config.toml
num_hidden_layers = 10
hidden_size = 384
n_experts = 64
experts_per_token = 4
d_expert = 64
d_shared_expert = 0
hidden_act = "swiglu"
moe_layers = [0, 1, 2, 3, 4, 5, 6, 7, 8, 9]
router_score = "softmax"
normalize_top_k = false
routed_scale = 5.58
balance_loss = 0.0107
balance_bias = false
router_z_loss = 0.001
init_std_router = 0.0113
lr_router = 0.00084
num_attention_heads = 6
num_key_value_heads = 6
head_dim = 64
vocab_size = 16384
norm = "rmsnorm"
norm_place = "pre"
norm_eps = 1e-05
positions = "rope"
rope_theta = 10000.0
rope_fraction = 1.0
qk_norm = false
attn_scale = 0.125
tie_word_embeddings = false
parallel_block = false
init = "normal"
init_std_qkv = 0.0266
init_std_o = 0.00594
init_std_up = 0.0266
init_std_down = 0.00594
init_out_by_depth = true
optimizer = "soap_variant"
learning_rate = 0.00389
lr_mult_o = 0.648
beta1 = 0.95
beta2 = 0.98
lr_head = 0.0077
max_grad_norm = 0.5
warmup_steps = 200
schedule = "wsd"
decay_fraction = 0.386
decay_shape = "linear"
final_lr_fraction = 0.0
batch_tokens = 65536
max_seq_len = 512
doc_mask = true
train_tokens = 346200000
max_steps = 5283
dataset = "wikipedia_en"
Below are experts of layer 7 (counted from 0) of a mixture-of-experts language model. Rows are named router (the router's row for the expert), down (a neuron's output weights, with its number) and show model dimensions 0-127. Each number is 128 + 32 x the weight over its row's rms, rounded and kept within 0 to 255. Numbers have three digits each.
Before each expert's rows: a language model's description of what the expert responds to. This comes from a sample of Wikipedia text that the model never trained on.

# expert 41
What it handles: Pronouns and common verbs
router:096150153107125109105148097132150126139150189051102150107097160187107142119118113102189139147097146107129103106059107142111110141147097077133143099131152148157153123144091145136107101122141132108093165158134146146107143113126129142114101168116060125047095105156198147115139152145108119145130125154047143137153127112141144162104121145127152132164153112202147110139153148102145153109106
down0:043195119197186139081127166123075142141130098120092180131197139106153093121141044159127116154145133125084084138142149113087112118121194133152102096069089120094141148126076098120114147207152171094112081107090170128172126086089157122155142100083090111080139128097164070129133138126094093128158132127096165083093167129092040143164093131173167076154107084060170139150105107120123088111144
down1:156156151079136126164151172102169167170167139129105144108146110159077143091152104161148151124137156099115105116130154088157128097153160140123089113098178152112201157114105120114112131093108109156063149156149123120163144120176151133084090139125161121176164109120126111151138104119124091132165173157091163166145125152147129102110122125119088167193094128087138151090132153128108135144183
down2:134091159139151079139124078125097163144144085190082106085142101173099091136106150135112150132182085170144094143183104083109087135145131145128152079117088154130140160068120118072106114139098144108168128132080123107139151105125177088088107080137125118129106092120170120054123131105137146142162111142131118072124124122109095102141100195186138117133111144145132090168093143123186113136092
down3:129147119139119091193124168167141110118130088125091131121102107128065074135126121046166161102134069097167066129107166088110116150121137193116108108084114108133094214059117047117132089197098154118116148212111119098113168151100133098113079151135175146160082135080171173125107118129133088107076118102090125131144138122115106104094141159129119096112097103163126100080139113146115156111176
down4:094144158169104148173168161132116140120098156101110146109113133125106136057149129082177186138140161100150173086127163081098180113131126155154107121172101177115102134130105070172060100112132098117150106096110113183151100117092129203120104128118140139124121058134109169088139088112198155091153124146144192129098136124098123135136097094124126127177147086144084112108159069187186136103104
down5:124092160141098152087073187093102068088124145188106137196138136132115092151142127125129155095126108128116076155168166141166131133061135112117106146079086096113173124107143138165138146145107172093119111142099134108183045122160141082122103079097157109125174099114134118100158147102140150151113133111106096130103135141089178144183112129130088100152135110164064125161108105116108117134143
down6:166186102129148151081161098129133163098046100096117170125118163176111118155128159175198117142151100161131117125100064103113114136184097115124124032089117138118056165101130105130089104103154129113102122116180183142128109135174074081118209133173125187169162146123095135065129080035071140101138193111164135106110091122087197080151088135098076101108123143146078129100132073179133100086179
down7:134146108105061127101123093177176152065121143134145090231136154171130153073136071146125138141154182157100094123096092097131178105083118046053092140151133166150095147111106161136077118111098153075128092132112100109143137133102134165127141189090113099138173092114136136148158112100119176130146179101112136131151160186074163100106147149155180118142058186111102092075052124135111112171165
down8:121170123107105195130146169146084081156196137151157163163096126111121126135102141107200172070173147111116164131093141093137117107047134138087130138115142121084128131075110134123162143074123177135128084159105114121152128118124135089138085146162058138101180152139118098127163083204133181117092145124131161161106108183144210186097127205095160125135189140110165132120174139162160104152211
down9:109125161123093146151115115130132173122129099128141066139130187072139106106124127095119087118101194147147080144163112161110084111072124165178117068140135178111154148179059108150116123148119154172117046128145124146148081102131100133061148123123153138131147130125150092134148081153135106151101155116151081075237149112088123104094112132105115138178128127117173147122079088130134127143131
down10:088078106155139113113166122145117145090134160110148151064141111123134061101150156136121156146154092104138096152104125142104117109103103136165146081112210086158112079173123102152119099167111113151107126133096100097154179053108118124156063080084095166226110126078179111152127123182029148103141105124062075111098114175137152125169124123113135091142080139142129114113161114165150089121149
down11:102153117159102089103113164133095166074083133104109104197141111157054079125122150147106171174155099113105131104085093097090190181114123083164116191171105164150122130213102146136129137116180146153099154124174132150217155139102137207104111117124168165082107144147106121208134146133113094079091117182122186130127164103122142086146138128097141176146087157107108096103131033206079135167111
down12:110071140063109080128137107115188163132152108131110162082105134110172160072094128109104163083170119158124120090132086136145076156093115177135068068158173074067130200106146105107185105109186113119117107158114145136062081118112077147157126122085175153104145133140095090159148129133073125123116092143142081150124121184153181089107083143095147136154154132165151131175120104130105087118158
down13:125114129141095072152096127126131112101196150158146039101153148177050136140083152135118097068097175117091097179116129122113100163181141175157139070119066120107135138143169074083119107080163156133126185164131101151145136111140157109172118139102137073124173184163177108120073083130082123101161072095154135128160047127113189104067135121146105112137141081080156149158116189170140101129158
down14:178105125096158130182152119121123090131142116127115132120114084132143099123090124108128130103134124106148117131161177200170162167141132122169123098172095199081108148132134128142139112063137125109083151123204134076147123097138104120191122091109131099082132162072098106157173117080136088110151109067132126113134190074096105098066154034165140154144092098128133124175158176103045131142124
down15:089101082118121115097138147096214106089197143089129071121102146116146138097090084119105144154097146126112189140124076110160141115139176045082173070165093120132104147118158102151114099160185140147092104198160124148132130161149149181049132146144124100094146119141154116125096101160143127163164158133089106074085146094179084127095100110139122129193130129065144109113159138154128119054226
down16:114130168122110152118179078175123129071066150169081079129194132155127119132154124112135105080106116140138165164105173121149100117116065160140112118122100112149123141158125166100130138165156096169137135178127091126094139094191204135098120139164133145105151110137050099110171126144220181138130149166178107156105166145141068111080111142132111120108141181130098103089131062093094140079130
down17:161129150139211112072078107129108204125159168131132157117156071025125129085134149228128121134085191130129115166150167104066090076152149103138112164139167164126160167127158111121121160070098151118125145099125166104124085157100165121124095099168131121042120072138147163162150153098095161095169139153097115090089113192122108143109148139133097108035161077163136113144143142102136147126101
down18:130142160130148168132077064131126133114055144101085159082144115033138135164160108140153109148116141128131105171135078115142097208160107095050157164169108143165123103171121123094141150134155151127114092164165099104180097159111134116135133157084093130150143093164109142166150146145127111177134118184126123116102123156084125118129114148089097168155088050145109085167073142115143144099153
down19:166149155182176128096092125113168094094140134114077159093142113125139151138128114178125091116115132162107088125170135165159165151166097133112091177134096087135124103096097130149162193148094092110104096119168043139123163213164089151064098070107149115099107092183108109107125136151136085152110064151158158129124156069171143158191153082140054126136132108149105166092114104152103137164070
down20:129165134139153119091138149195128167094109102070068162069189118164103162076112142133182174151147136126169152098100110132140150123133113142062138117154128096097150132045108062143136155144121122108157187148112153096163191132087095091146168168171086120196114193091098173118139136111173142112124117117091044107106124142142164137140149163194152120092094082213138165133135097120129113140180
down21:075136134130044107192145040072081154151140150105131184166121117109145117084067100150181171157135143122132100153155111100142111164116131134131091162123116161151175175119153122104107146060164107122080112041116157149064144061102120071149152122068120178153120073122079132184105101072147153140155088145150185167096118127136103140099135147100145110122050131161120130106117117163111076146122
down22:102133087150179125105155174104121159127099144122151130109121065102146118144170179128226150142133087117080172115110127079066137075057159104090107124104167157099163140146126151160072151136116146143158173076166155125135163121088113126127141183112133134152172121122135118159167114139141140078132131082106105102165157113162182130175146191144151138124186093125099116137104105117162071110148
down23:128147107147119087155143131170128174168115100091120165121154129078096181109202177116101131062139102090110132159171119131103153188155145101135181113120138053142128067115215102118096131087082060142126115157191144091086109186153132059154190124133108095078110163147149155163149113121161102195097118130066165144160129106143140181165118126120105085127135114131126126177094128092123083094109
down24:130140113145160143132103151152150082099067114055128119127108166210117136086146185122135181121140145097117163167132159099158111146147133092131175144117121086130121123155163136132165113162092191065124108131161128117137102069155187116119115120119153124136102169137167151101159142056135209063194167097150133129096142102116076141099141171156125168145114111163158113125064117151124121131171
down25:165140129134185115098106175103149110143141106115150087154111134160142047087153114115141153179164138126087156061045134140135250095096143124134144160103098190089139131136121101171109168077136146097125101122099103170106144050176118111122249088096095101116091174125080123206112154126105107085134121116116131105094148140127129141061124106157095046154135088105152151160082111118115129133128
down26:136148174142100131190108137123147043140138184159145072139121093081118160141151081152145136160067101086097109151107125096145148119120098097119168069086084078146141126180145178122186108133119129152063110154146076181024120152102170101158116076131116120156132106131114104128127106144105085092152108115182146130123108116180140158154106158123129125129134118079168102157154082077106111165132
down27:107191078142107105164068121125104078131133145153098163179095078127171123123092158074109146137119126073112085138140192104087093124145159138106186124131129158093189210157120173159124128109075168147137142128144135108151152174157040083138180154170113137037118139084149119144114143137065119150122116180129162185153158138093057113073079090152121122102135017157178090153153118145124105198121
down28:107142102124116147139129127152112112095054157076116152156136126156103158145145066089111110119142144107158112115134091103147148123086175165135121122135174154105128131123144098115124129126132146153107113126125137116129092109127077161090089098096111102181094087123172127151100134092121100140106149165141127093110103146148138139154192126158163138125137134095083102130137121106162116172125
down29:158134113073194132087103136147103138122136142082108102109133146137118136128146130159146164086181133142176082185120137117111100189137143058147135102120133067119201179130105140180118119134095099061137166125152129103086086121076102119081231136128115044101155166192143149084105175055108082127110154164124135132099147094108161141123097143167184133135080075096099123168115114091146132160124
down30:120081128131138146115125181111131156130124127195098098100094136155126058111114167144119109105121097133129109124122120173112082162107146105098122102169111123028102072094119126183102054190128098151076145126094144146133111114107212145114122076122146182086123091167132173132111109133151111141098125165125146192075147103159191138127093168135133153141133097138134150138159081137119141145087
down31:156113132123159133171099165157124130112093110114153149125153140124135126144135163159123145160095090162125135099100139142112090151148098134122148172176187135181128092153117127162147093140107169144156121108154124142177130132083157117135096099077191132175161139150115120167134150137122105139116122077115153169122068124113134069141097161088149186125174188068119089142097091203110174117105
down32:132171137143137137110084140155123176095108181132159174164130075058085147118167145053174138127154103167125075124102160140114143113190165091110174109105143082143174084186176121114079145154090164133148113104122171177145130164112124128144117105129155110129153119167138097134134116141152073150123073152095098107102099118190117135222143210091124112119079142100130108161079153134177110143066
down33:159122193133155195107145096113141132141097117126107159123129149170173127162130100126091081136131067126081140138130199141105092150116195167125155159163073173110170167101156115142108074113108141167085117107090100093114155123129108151113112112152147141158112108167121126064084138125086138113133088120108137180143087151095110099169143094087094062121188142183141154088114106120112102116085

# expert 51
What it handles: Prepositions in narrative
router:107174154075100103142143127028141155163149070147094145120075145113084147067152137117131155125113200150072119108135121144089110116140090104084137095104186139148148074149130109105156112157155056108146141184134097147135128085128092159102120168099083048113104112137121160127154156154079111155137104194105144174155143134134133161119063127163120117082172056132128082126148150089160129095170
down0:161158103136136136138174117155098111145146115115112139156120160161172181136129147094110139095145061138120088125108095143083097139156091144128119177095125141093120136099129090104081176181144130103113105203145160159066141187103175092185153154139084080131090164165134110132089162137198115123171120123107164090190208166110097137159162154135061087122173124108103149172134123058110128091089
down1:066083176091149125060187098085138131122110141128141116145125197134163121167161121186150210094144146148179129162134105140206060146142097122119143171126104179068113136110099086142146174127107135132135168107091099012194099171171107106109104143192121059129113138136126120154102150102170111089163165150104143198141128111128137106162039058141129131128140102162129156130123086102119136145106
down2:115113121107137098151101067134137151077128103116096122129116115134122104086128160147174109141225086174151114118129127052165088130104100126104112169110117141128134127112065120111086107077092212119170114145109096146173185129075137166102135151126099087119108137113145097099151123102162146080119142124181079150141126109131118197099118145135153139142127114127143166154145101108113173162107
down3:104170164122162120152101082136124130114121139152112090087168140096183116154099181078123111114180109157082117136099096118098082122100044212142120137122184181100188175139102131130083186111161091096144125105112115185207088144103112135137108131179085135093182135120118134111124120140123104198059160135099105148191145138111162115160167090099088123074124095128193097155131126085094143116103
down4:155119139077094064192137095138116075152127081142092088077138183136157103115146135075132111102135148121064088110073172157128140086122108124108097117076104058159092092105138135165149123150129110133087114126122105074130101140139114125116125144086116118106141135093117147130124076154075111168127137112143146103136100119137128094159095085096117104166137177114118121107105122105147151151119
down5:114159154152154165111144133108100135086155114191084139173160091131131121174147131145106161182066111138119159149144143127099198157110133099134136071130233071134157116116098027138149126106095171181117110131120115165134128112137112086117145134183107079130187099108148110147157093104149135171088118147148131141144096096104161182123141156149120114137119111144169191081097187116125139157067
down6:063151146081129176160108114131112155156133142106165174113165139116092121084217125088063086072174106136130140148149111126150168101066083201114142106131127084146173102147122121142136063114069131175163143149155114127163121096099108058134126157110102176179124128187094109162227081131145168173056096167134118138106106143118156181127113127097148103096180186132083144105095122099148163128140
down7:108170121144138139110074168091142134078091130155079172028196095162115102161125132092180103122143187111115213142101139143137146163083107209121101134124167114107130172115131149133134150136125133133140122156169171149133130122111172043140117094131100112155168123174075108068129137071134132137169096114165132159161143104088112110130100129127109173120192118107144137123082065086095122136100
down8:123027094152102079131115163124125139073145091132139146133106104142125075094144153160093137193112087101076137106117179119114132116088206114113143142069108072139116177107186130158160076138189090151162087117175160195147134130120113154168168130083133119116167084102158074107172084093130100124114168097117124092123085127123148133119163118115139131112131136133213168174111185086128105118107
down9:120132122092105120076133114183142097126181136130107100068138161191163109120140064064102129189111103148094126126106139123140083134136113138126101167152198140132130115138155146143099090132113101160056186153135101155158168174130078099128188158128114041167213169156149124164060181132123099128090115116115112127139105128148131128070140142128157142201161107090131167149088155106140138136120
down10:101126144109143187084052168147137151144108149136115155171139126135126105161122121131102157158170160136196104200137087138155146189136087125102122098197106099184113123089064109079111134133169096157094118135155160116140094107154097125153106117117128080142122090156207120201155107121133142130114049178118092122150132165129159085107126102181123108100151121156158108121135146138177202051131
down11:142125113165093102127061178128110146127150143139150113099126101156039148104075208108185133114130073135116065119175087165124083111115069165118109124119095099123100118118150116084157126145132095147109171069097075126112076137125171146101146164121089117108106119111141144074139160129143114168114121107079123055127192154129144119126140127134131067115104143123102171159135129115136112125114
down12:145139137118161160149114078116125137179052073081146132080120131140063158121132131116223135129139097149116159109064069116153118084145079143095136081096144190120108147079148046159169145150161091099116109091170112122140126080066125127097085096123107146104141090066090150143101167210138141076156176122141104125121114127137126090150143136133109088068126155094071152145109098119177137129141
down13:158132107070119139105138131196116069133142112137134127173083135078174116105142147128092139108140130096117105110087146076100145122079114168091148114164074109165134144149111096145089101117164107142151162078162072138127150123117082115130180127125137166162074116118099124147156137130091139156077071096162158108192105161144108153128105134153122161195090213196166110101150074126189066181066
down14:124060152082137098139176124159132190128136097122127195024170134117169110150146184184051165126115109109104091097129115179127018108173094136083122090155175137097117114128162112141156141162102098138104124119135078096135148171117089147137140116130072158138172111120100091140145166085067123101122098106128128177167188105095081143108106150156146201160105129135139148122177102143129132155141
down15:096091132179170129104149109098129125096139146160134156209133112126130110149186194153115178099121093160123086109168155078168175103110140117135148133122127158126132119088137110146134137163241146131178107082115117154185114162140139143134156168149113145119103051090157193136109135153142156128138099157182147121101050162115178126152094080171077128178093084135128184172178079136145142166125
down16:114108098128172116117171137084081130129120087156145067140129091099120081163129136150144111128126107120118123169136155086101104192118103114178161100100120101126160102154088132138198131172142134068127096142151163097081109102103146041111086154148140162115139126117128165070138100109080153150099143126095106094114136087098094143151130200105064100112097112166070092138148118117121143107184
down17:090122102164031144077133182142111137161215170112116154080150146143121185150153133143110093158118093092087095096152078153124120131139190132116120116159147156116144055150113108148110069115135127131172215144120137155162214122123116085105105094093108126161144122151152143128153138082055134114115130153083102130069103143155102192133087140128102139110119166107154172089089136109121114095159
down18:118111123116113169151116107080105122132194132133138136105049207099087101158141123149179157195149071097118169127108111119142120127110199097120076083144149200101112076064073171133191158168150141113102141105145130119089119156124133121098126110114123117073162127123057094091122159149093181113132090171111108172131152142151191166122116094143100171079117147142118144141087115155061149139130
down19:182151148100110192101088154121193109141096090126142115089115063105175114145129101109161157121082139102156128093121094198087036083128122157095130206116119210110077090097080072155117134080113104094115105135088167087169139121138130151147095079121040112128138132107159157057100192133089059107208104068114117091176173120095110078154123132159106154141148123110102122119128121098150101091113
down20:165150160115156181048136137180157163178192097133097111087139132134137176147187095099122151106129127075093102124114110097102104169130107121138124156171143125101197147106087106134108073198173157133140138071162111072150136130117124113087157032093085146109090087070121089116136124114127139113210119118148111115192082117106069096071169142136118177096151147126108133124098148171109158122122
down21:099205097096101118151158152143111167151208092150192110134121148093190120116153119110109110113063096140122104059109166143123137147124141110128147117159094189173111130124103158168089125125110120121141122055118096128153087081046109149223106099116103116123163159198195150150105130126105128118126122101115143110139120224170159152046145131114097129136150118182125122094142152121126138141125
down22:197181076104147077131140101149130127213115099153128114091140129102131108123105137145106149173161160103117130105091136149161102169131135113128179136152132166102176212107109131156149097088127136128139103113138149087109160127142087164118113069151185078108151156074108155149081153124090184143144160144135102142164105106093051112127117085167123183126157144111142078153194057155126142103137
down23:148114209132132101125171076088153088135148120131124167111162171173149062123143096160136120152098100135146072146157120104169114141120127162155093131090125102117063073130108113225114146175113108124121155117125135165150093136134069073096145110129095119085122067087108082108090109110116142149128115132144100151124158109132169146183165104114111130109116148095069145069121155170059116076150
down24:136115166123096172085177093105174095118133115057138128108125130088103172134211171087153123169108143086131130097143128118150168162131116107107149083098157088185149124110128109138121138159195098165127181110071173049122098136164073109163111103053181155117113215139144100198089159156167177091123169079113177090182112159118120086067124177095110128139106160124146175176131190066113100144128
down25:142142153170165169103095155160091192135104108121123136052178124081128147086124095106129140071120064150111114120131144125108000120162125148124178116146173087143100150149183196148131073147154119151117152140137090172142117113147074131143113153077098172158130154068086117080096149147127141106080121106129130121162140138108124140106134084159119154071126139134180153110174171144137097096104
down26:114100127130131020133146196190125112160090137190172135126140143107135091097079164113087130093117083202141152156103133192119090066117128186138138139137140118146120136150082094146179127076100175124116194147141139157158160157110151118138168154106096146107097137177120145155062116112118132131114091188179128124156128089133139131130099187102151161144143152100073096138112092122144142168123
down27:106162140164127144143147094113122136103123178132102151131164069135180134142087171106144117205122166087190100070102171148146142121079121181108113125132126186093153162176141125053117137185126094152093173136136100150145111123109138161205077128097181098116156121169113089117093147118139187138074138142129171100135104134137097096108184136083158152123027144159195125112111131083115130120090
down28:152136072119135116108092097131134049173147181141042144056156114113084158145166110141077149129142122128088152130185122148146114115081159140184096118130170199122123082127170137168120096130029116157111157104136178134111135155126184082110120115113145115163196099135121082182160117139169133144169106127153128147115152127145139144129106128117098134067200172102063124166132120111111103069110
down29:144085136144097090194171126088087170123085134132131165133123126092135127107163144121147125120078142048125114137085122097105127155125099160112105111116177141065104115118132130115146102150123154108149112133131165111138163167137171142127094123098108076138058081152108198084132153157112121172146155072119081111082121105111025143131114104132147073127162113195164123094193128139142126152118
down30:110118114165107117157097062120115150161110121121129117108093141115141186101162060128114137098170107155135144145056093099146133037190195114156151107162170171115152134085107102138092058117075179206114102077118161138122175133165130175126147124087096109151184138115124134107148155190092094145134105152154112124143130102172149116085174105138177190092134078102073140152115209127178143077162
down31:183158161132140134123145095111177095116145169147144122163123111119105144192094162112093119168145104175103121105104143158111146047154130190135149198121168122088149118076155153137101145163092147066133089174078123171152122183169139103146190143145125131099105132136112159107143101162099208166109116125107049175162151146128172160158112148130112131140115111073158124160165064131134171115115
down32:118144143106044100142137156138132112079013121161100116145111127153148089117130144116155080134147106124212161133139130072152000181149106228085098155065118176140138127105134123132113162125093145120047150138067149132200108166098136103105158138159139132120115123156136164079106132123150081160147159089108102134094171086137126148134099120138113110129126088143103121093064123083143128144089
down33:108090118161149135161114114111121117167172144108103158190132122061143165125152101109121094152072132117068103142094144126179212081153140124141158134133099119116133111109120152165192134136136111133157134116104082120066079130146140099151100113069142156090062147228108169147124111183082153156128095124108129121120090124156080125154123106092131088162089204164130098142128135126127152171134

# expert 16
What it handles: Table cells, name fragments
router:099146149111126126122135150107149110155147161154113140101098137063111140115097107114052141199113132094133124111177127151111106113149115109147150173151154139153148156155119147113117095118115123120194146152108155155114157112145117144104128220071096111094102111155155174105104143153106126142140089144098118148128097115140147117097169155138153156197146104198142103148162145103120154115192
down0:114124078119155082126146089118139133126134136126076118124120138101113105149151161104079128212082116168141161144098129113161143104072108146110177150104184107160122087160118209087078087175151117071116106132143167117099144118148108141201125099122121160152127200083100131115122178114102180150159120081212109103124137181114149101117096148165129172144127140155162138079158129107146172149126
down1:132127118123125107126127088109066146145128143102162099107110092179116133112129102126108111136128128109088159095181139120135076178098140154115102125121104100080154131157119146116117138190129118129090123114157127122081131153096131137108132143209092116140098131105136077043139124050148079149134046151153066140099111140103121158122160104128117139133203123174093112137147129112134125146108
down2:179126092129129064143110109147163118128134106109121123084122134174092166182170107052078093095079158121147117080123136088149082111140204117114124214096189118135148010156133114115141074158129101119121134119116144131137101119088152116078164098142140085118151110125138123143085072123113149126110079089104133153108137175140156160116104134104110149102164159212085076149103119105156085115113
down3:121135126124132113105142086150103094146174121128115162077107103139146164104142190129154166206158155070148146110162143131152112158160155111159120124153126158175144095158207134120119073101120174196131160093134145142128104101082140127107142087118134101122057105094115151185169096128175171151086147125159135109121134171044131132130115170107046134146125074104107152083180104114122134184154
down4:141051180049113125122132158132156116153090128168107132107121097119124128077128187159139082141150133178077080174170112101142100070185129132200094203159171061169081147138109110148143144132125136107146156118080097137140118089176139077074142167136112105136084101124164147106091130127126144136137036099156133125139144168164128137121138102086117118112080090116126150221133111168145100118083
down5:116153106102119071089101077131149186094109072099143121081101137121124121139124140152144146117132147172095141123108112137138062197093104149129076120069150107072176118059096098125108143152126158116129157136138091073096095169144135143136131141108134134089104130102142134136128136128137046093207074132131122166145116115161140138138115127127151106146128141142142129079109072094182159117105
down6:123096148094109113112111082125118106086130139118157163104116108179109131136149157166111140127059077162128115092160102106135192178103168135151111111041104072093133078158184156081156112117090163135158116179097118139156175165143111092123112139109054126153130118126111144144115126086138083110154162124108136142125113145138098078110106118108113129083091108133166157105081152176130135206088
down7:089165173099161152132106152123166113193123140149114121100113110129173123117142191128136091169138088150112098161139164132086149147112154091151146130104078145106129162157120079148130126098142123130133136131142071176166117105165105096128172193129148058110195192157127099179152125090136192160136122120167132203127131131157178162088050112123119151114079119094151218130129190138110127116090
down8:114115141146036163066174128119150130123148192141143135125149070106141158129048172097134071166149201157161145097107174061134146128147160148124174167107162097088086128140122149134126121121147127097137127167104124106110086136129163122177118138159138109109165095089191144095069159055146124141138195151083105142147169124169071108127142122109134115196150127130135074178085149155131135119155
down9:095142140220118143098120107137145107074161224140129116159109147118167147128093093149140099153148136107084080107156091165137139134137162125133083077140123098195176162124148151151159151093116143093130125137173126111096149123153131141116159129085076106114121136164112148096150097130131143134047122104132152063083120172173126182110098213119135123122080037076101131173186147123125138099118
down10:115086160081115117163124160157090076100118146099136084054124082093123068113175123167145132146115193209104173139107120144102116121178109116154119083102144152126114180105128116154112117117104122148087112134099117148125170098099110112177157110164120133112140151145101162108104070078152121071118123108116158084139144132173139117102114096128122056156139130112134200134152132140117158131138
down11:156114103126127115076107073163145158143147089126183114156116100124157079104056114114101143151189060132094070145108150146128128141103096123102195150150169102112136173145132090157154144155096138143150147031146142120115207185080121164131160109054141163143150159199111123167110098122158120135145096166009101081180105114105115168116108120123132176092057133193107098079177197091074113150120
down12:086147160144141152058129091160127128139148141158068106156130151117205128149168159109133091136136102140097136107095048177135122092186105054161105100162118154160155089075105105147135097117181083115131143104138127150113117065181177100144131158126136083108127098133141142094169135143126093156130108159157110100156168201105110158068160151152090151127156076114141137103177113109205111120100
down13:126137164127103174140184119147139180152120152061121129134096160126165133110093114068152126140120171173140106115223180132139122111162130164130070187120124208147154126136125104121154132126085182166117129105147137107169097131128147069128137111105132150094103091104119071129129088116131088101159133122132111134118143119113150192162166226110156113127073173059123124148069144070101124161122
down14:073166135170156128093117152096121140217097168136140121157176093126084147128120112161135142125073110095076125137145132127163086076129148136199093162119145172106115130129118144104111144123171158140122100126100115150111129135102147094112128056132113068114071118130142064121142146144065159130152079111139097115091166121109138185147128182095099134105127140189112119105126132109060142126157
down15:157130099110158114147122122109133141153129169037148128100164136076147141134093123134110126155103114101166102116162130196136059123108197116117152146119171153154138185121113124154148097142073127084096045148103152116140134163155092125143136099090170121132119089142149135105131144133169141122104042183110098115137114122234106169069120159162089198133046158174096104124147134159098165088136
down16:161139085067127114128146131074101099124116136112171118112113136176153151154122175132085136104136119131140160160139141168123070105178086096141132114114149153098095088130138094173105118123150083077091161081093138127131092215138099117134106126176142048137107031140105142115098164120122115139145156144131117141128133129107113118132102111147149080148085163163104119131135081126126150165157
down17:146089142129114091159159110124110106098161152121140098153149098169158148193123062163168158108137144117137165139139127144103192105153113118108104111139156167108164133110094137101132144079173146143085135131178088148143162138118159128071137113131152123130156144090132214186114177094107131138157151103130052116111101077151156108123134170146168105096123112138119162131144085137164104169053
down18:140121225120149087119145141111155111146161117117132152140125128105179150145159133164096121152159131162150203131105118108114168115166069144123129195114160120098140123124181056127167134156141177130075074080162124096130138088146151120100129121074121177105073105135108106132122128096134093128118138140125080175180125169118128127145126071126138073157100144111061207096143158183160151154172
down19:126135158164141117129114081168143128076125160155175090122157156121139182196118123151172128069205039096069087177143112156116157099106095127132082075146176129149115093134156100114105126139186090128137153148120139102173104085171130148125116172128193125126160138146126150132160136046117161157086077164136107109111132157123153109159125051090123118118170093105123093136147089150107173126166
down20:113121119141141127119065138087151103093216123115117078120139117047162112098120090150054087120072172106142098110149119188107073130132146150142178095103077127140102119131129074088130151116170137121156065140166150105130093107124080137081209159129083083133163142133135100133130143172132172162132111155127117120114185169103104125077160120108106073050104051112196119083132107101111121106149
down21:163170147120161121095144103208103174122113117108066128142116111154093115143084138207150132236061124133128058114095133125151168086157163162109150147103121134124160123076144151185142102137148135104154129076153059148072148101142174137098124059122150115124153130132180115172098108126107236112111127126098179127133067158140112121112153146080133117134168127143116069071142095227090143158146
down22:130151154089098119124127099091120124111132132144087171128080177085149166141170150138142146143140168109172112122121114140091118138152137135156123122134164145111162140186184159170125168104153185131177105110148157105106056098108118126145155115170119124128118126150162086203100110102117142176119105121156194188215122153150128104144084160110158092120086109153137155074145132142120149083132
down23:101089125136072101135172128141098115147144175174110111063107136134145077167123139178104163083133180113026164165155154165137122150140085098071082143110127139134146088138106110161197158077140114142109083095122142133133132078133169113121072143152085097158140176158117127112126107036110112132133115154144193091042144158111136178159146123131151111141171115148112123055180137121125117130168
down24:102089098144156111088123131168139135156101120131119108132117119165171117105094085194110135112107152147170109015110103153116139145152129129123143172112156097105069139217097144163127121119104129118135174138087104143114192138134125117172080104081163158113152138131123143133136079096088155176116090122200159146130111148131159117144076139128169139106158129110118137101135159096139185113099
down25:113167161104092152179101060131111113163104091090128134090064164114117132113100120114137112125118095140135109127124101159124143099143138077096123109094073077145153121147112090111159147097113112153176125119118130126152162107093131035133125084113137116102155118067113148172146157086102184137199088115125120078176164099119154139159106116119092096085171103103136135088183198122169105120133
down26:126129148076121128182120106085163112142125162108119110193146170123130117086101123107140122201130192105133156175141126154160184082117080115087175121134102144173156135111107119083147145155124163134180139194039103149087152103163141108055109121136100127126197171066140122193121134126129139165155142167255095152220161132092114136089152137127199094130163132164144134119101151167133142088118
down27:128172139053128135163061085164079105152173106064111140205077185162178118054105157057125119141178128095139104125089109160156162111073143085110109097117073105124159133134139107159165136083128153146154133163148132138148135117117136139124158113167152099106107112130125119138102141110144177170206109124135104142160101086182125147131169044124144136160149057134151114142139145124106102148100
down28:136153139083097102119114109084187142097184133072144122122055119125091173103141142135164126134163109138106134100133154135160074095129155110124131140168128163115143138146156147180156149073124183073149154129144106157063197131084080093149085108112215068128123101126160118163179150135063168127145074083130104058151106167135087087135106103092167152206183120172125124135108146112116129113137
down29:154084133105119097131167131134123151168164168093113093168145089154136149131114112183091092120191103148068108168156112072115076104110109150088166072131140112175072112119146103161164098117130108115173112172146104152139113138044127103122095183163130154106170115161151126135144165090117224117135168117072157145117138168143145150140142138168122135153129105173151107135035134126119109093138
down30:175056088145085201120076094137106167128168155154126175159137113097146115150097100204164157104177107108082108175072141144091127077180170115103169150098096194157094127153121180103078158135134155119086130064142138103102140093162062082122101147132138180126112148127159124125140082153125115111093175126084184156140173115091029122129141101132107077114088113121132089179145148128136105079113
down31:119145166163159182171142157080179090088152144089117127198096102182140167120157134106174162132106042128152131135096092173080162136128172225221096096099132143078127154177145197142103153136106133112144149150135098095147122131182116128120107101104134123102143172083149223127164186079104106120123098165126198150130146118169135152125158176100121100110088071148106144123164157083091098105083
down32:152155133168111082150155132136128124146106117136097164043196073116142117157143128116156103135162103170150144112125088104105135207139098099089146142150081092132101120137075108181178147140109133167125107068092134177208152114157110079102117116097096100161121103145055110080130160122071146141093116169090123124085087150080168132131129153109092138126018159080077084063107131172141154142211
down33:214124106169095134143096117131084094087124170106085106109158080094130039117161127131102159153149148160159158118170136096127107174088133134097122113142189104152121120121082076106071153110096166104099134083140089173136123122124124136096162172153080136137112156199152092125127074118157144178158094083124126104160145147141133127084168137106091136075115123112153162084099125159087165137162